Experts of a small language model: vocabulary 7966.
Below are experts of layer 5 (counted from 0) of a mixture-of-experts language model. Rows are named router (the router's row for the expert) and show model dimensions 0-127. Each number is 500 + 50 x the weight over its row's rms, rounded and kept within 0 to 999. Numbers have three digits each.
After each expert's rows: "comes after" lists some tokens at least twice as common just before its tokens as in all text. This comes from a sample of Wikipedia text that the model never trained on. Tokens count by the router's weight.

# expert 37
router:494494526524454563554527555416393526526539503525542458615529557529592527450474523547462482480426553509537505499518463506606475559573521550482447489500610495502451534336492526384473512527468533504524553457509455499496564522502432568437505482582542456503547441644477598522496443528537401520545516393488448468522461519476501512483476500520494559494602443510486461482518514513392503511558
comes after: "0", "7", "5", "3", "8", "6"

# expert 23
router:512480554520478480558539592477436544558485507491530488561572492624485530489506470537487533526381554535572543502495464584505528540548572482426447467440542493450425518396480510507467529493464538433534531446520476498524605493486430524515525428651485418544516461633496539516483459499551446533497403469449496504554451527435544450450535503537524536470642405568463464466515533554467505491559
comes after: "0", " |", "3", ")", "4", "6"

# expert 2
router:535496532513472561541592527444423606572488574515494471537517530512526496465486467522507522539493527516523497490452438508550586548500537512469482431429547359446490578408491535449417547589504571467532544532535442436403550513469488505487525448526536485544540466610485532574453446530496425513484476413499459443514426521463535495420554550491533496443548363580467452456488524529443541516631
comes after: "9", "1", "8", " ", "0", "2"

# expert 17
router:551473584513469503477508538479414542532539555524503361579542555534528635425496447514490477527508497529549496492485510582562520529516541492442490501444506437453459593384423521448472539563520506503525562493501503468511519516480462508464537475586579444590513472534440583569479452449574436550480439439478429469549422526465526469447520533534583578523592397528454476460501504590502564568556
comes after: " |", "|", ";", " in", "S", " May"

# expert 3
router:527493542521479543472537494498426544552491558538490477602516502550536564427496420580519574514472514535604507477456479629502611558494526487474463487450486472481489550374471543429457526508475580434539548451514466510434530545469502509486530479547527467566563467571482568483478456475521389551533472435522395444510454524437575498450560484512511540449531333539468481502404503553479543556577
comes after: " ", " (", "–", "1", "/", " $"

# expert 16
router:506469592503455513527524603503449575502527511518501466584605541599488511500490501561497552495379608550557539438451520530523578558508547513430436484449508497450447492407453509451496522522493523407510559493504453471476590530462474524484532488660518400571531466586467520555478473530497447562513464426456504454546417568504548450507548483559523522482634406518501472452492491531486532506537
comes after: "0", ")", " |\n", "3", "4", "6"

# expert 22
router:538495508568475527588528556480483492530521537513516431528532536556476582423527491488487544499487495572542522464423463489523649600552519512446483447433598424404460507480451573420493550540493553474581512440546509442463541559498423597448544479609546408568509485478450509526479462461610436547524502476447448489587456563452519455490574497561500479445528491566493516522464491614456519504546
comes after: ".", ".\n\n", "==\n", "\n\n", " |\n", "==\n\n"

# expert 9
router:581464569552446514538534548419485503591519599514531447512573550541474519440475504504463559513460542488551555478429412621571542537590536577425478476491522452438509585499443553476436542590436487460479546496524434485504549578439385603496511480581548457491523451502475559544475457493534417533546498430443407509514484481505517450434536551523576553472549468579436489479480548512458552531521
comes after: " of", " in", ".", " for", " the", " as"

# expert 5
router:521491543525481539518556526435423570562484532528493468621573528547580485437489444527476527511482524521578510519462445597535548576568541495469462414447520416450472582438507532394462491528481533454510548507541419474506579515457498501491488476541491478545563426569483535542453454493490430511602498358510458477492480545462520486463540533524512495433614352580446455469494504522493513506618
comes after: "1", " ", "2", "9", "8", "0"

# expert 10
router:534482521555468490530531546405464516589544574507522447524525467571518552468464470516455599539447578531559547497467515527537567521519591553450423445506524471479427567470409541448455541554476540440487576453551434429482560500468436566508531527614544380516533439527475531512427396571509417593498501492514423467501445485455524487419557486485520567471529476546449525501455589504399498564510
comes after: " of", " is", " in", " on", " with", " to"

# expert 61
router:551427497582444593475530547493460533568589541625569501598536553513441573507428492519485505539458502518511570506424515548502596505532535563468435496461479446373506526453498563437512496492480555486531463494521439444491517492446390513419519385485486491570577439540472533561427499549499450577529376499402505488555488544508522433481503552554547531485492482558470469471454517545487572524566
comes after: "\n", " the", " a", ")\n", " The", "'s"

# expert 8
router:562482575530453540520543564427479520563495579494551441522516572599481501444520523524454557566426535527549563453432481593499556570530566509407436486452489458468521514476469571493386482583460551422497574483520492450509617522435434572476478479576553426515547471554499521539481467490586472590496511422454424492517474500476525489442587565521532546530604484547402459463456551534512516524517
comes after: " of", " in", " to", " for", " with", "."

# expert 40
router:502476513546515516492564568483451575533556501557533407645532566553597519392486435550514547504377575514568506442492512593493501589523546598441456500451547509497480543420509454437494484526467540470508546470542448514504543548502375473510559480566583446488551456561464584470477442511532452507594452418462408504525437546473563507486517503540493527460578439520470458491507495564473485525525
comes after: " |", " N", " T", " the", ".", " P"

# expert 49
router:513450512521455507507521515498461565596576598549540499522631472560518495461463439634437554546483492531626517491454454553567567525608562506407452445425539485494510565485482558466462568544447536487497535493482533483470604549474517582461525487581579537560494403554468518520473411507574483524533481409460451497553503590428550517478509501522526533452553484501439459525495500563509542547545
comes after: ",", " he", " it", " and", " It", " He"

# expert 64
router:554479616515442581558542559468411605514563537497521417645568520503502528482508477496506528607451561503598484473500534540487552532529526495463425503477505456446470607450488495432408535571493529485497515438542409474434578541473468543447566493537553429574576429503440588492489472525486423506556482467408476465605453555441546490451492534509536513472540455523454492475464480482475534550498
comes after: "\n", ")\n", " |\n", ".\n", " No", ":\n"

# expert 7
router:562465496549475477519486565466366545517504578559536442589527505571507493408489439564443533519472540535596521434486454647511540568506525508502520437508496518439476498396471547486497511476469569435538533459515484507515567582460470524514499465553492452516502461621503579496466478476544381547591482455507451485534490518489521456448573538519553573503549336576424492508478528563487478502548
comes after: " ", " |", "1", " (", "–", ";"

# expert 83
router:517476505505438588548535571444441494512537549530565468559531513523467552401435490569441543523424547518569508424430464560516524538525587496400402454423487443467426517402443510438506490515480550443555495415538485474447505502451452500460498464494534480532533457621492501490527484534566491577558436495491456512569485470474550449459621536510537537488505408613465463449460509624501512518575
comes after: " |", ",", " the", ":", " of", " and"

# expert 39
router:497462561511514569555570541420448569494563519565539419583502508559477513437456466526515474558514514503565517469523471592561449556561491555500489519491528446479527552342505558455416532493448520492568576466508461512405525560470475532465497456579570399546589430585485577608434495549500431566535495479484457438524453559499553489482528478521539580438535427502512491485516457521441555560571
comes after: "1", "0", "3", "7", "8", "2"

# expert 74
router:532478465534429550520494588460403533491531522557549471512530533607449505424438453555453549499435559525600543431485494542569544559545541586395509520417516463464449516402417504431491497521476544382558518444510485492440510516448480560478567504489582454465514502607521530511532458556538434593590453497488463452522467496449558431449605519487531555467541433525468522478439506595489507495516
comes after: " |", ",", ":", "-", "|", " ("

# expert 4
router:532483532532444493573475525432479556560487542491572465544494567609500544428513510466458512562414515547536545443486487538472557514491501543456452446469540450436493496455446570536423526617455536448518536484613442475474568553441434566446543424562530415504590467508508504562468468498536469541507441444404426479493458519477499531472584567535516576527616466580397476436530562528472514463570
comes after: " in", " on", " of", " at", " to", "ed"

# expert 38
router:558439553551444530537534524456449554498521509562486489543500575556506562452490474560430504539468572478518514480473464575557518543567599539517515428485526473478491564465409491423474571495457525478501553367486439485474532462511423481513581448546523462554626491546468566537405456523514430508520474452513490477627416580452600460462515509488544607506522479547482498429506552603412540543503
comes after: " the", " a", " and", " The", "'s", " an"

# expert 0
router:522475520554477511509511510446385590586547599516510473645504502510558525448506399519514575550460528537512507462448455589500635578488522524503467490500506424499477546412456572440487536557432568491542570485556511492473536550475481569487519486550559474580531500584452506519446459482509402509554502412501440489548446537483537495489517488555486492450532425581434504482442526567418570546593
comes after: " ", ".", " (", "–", "/", " $"

# expert 92
router:535470519534403475617528527466459518536546575529518479637532487534487502408489423547475566510453581553494536381509528518521549584496511560432502463476508495448501569453421524487450579566417611482558632480524498460450503477485378487490537458537554459569539502477417536516453433480504387488538467499509449474531504519512514509450527509545541535494542440563450461478456574548477516531594
comes after: " ", " the", " a", " in", " of", " at"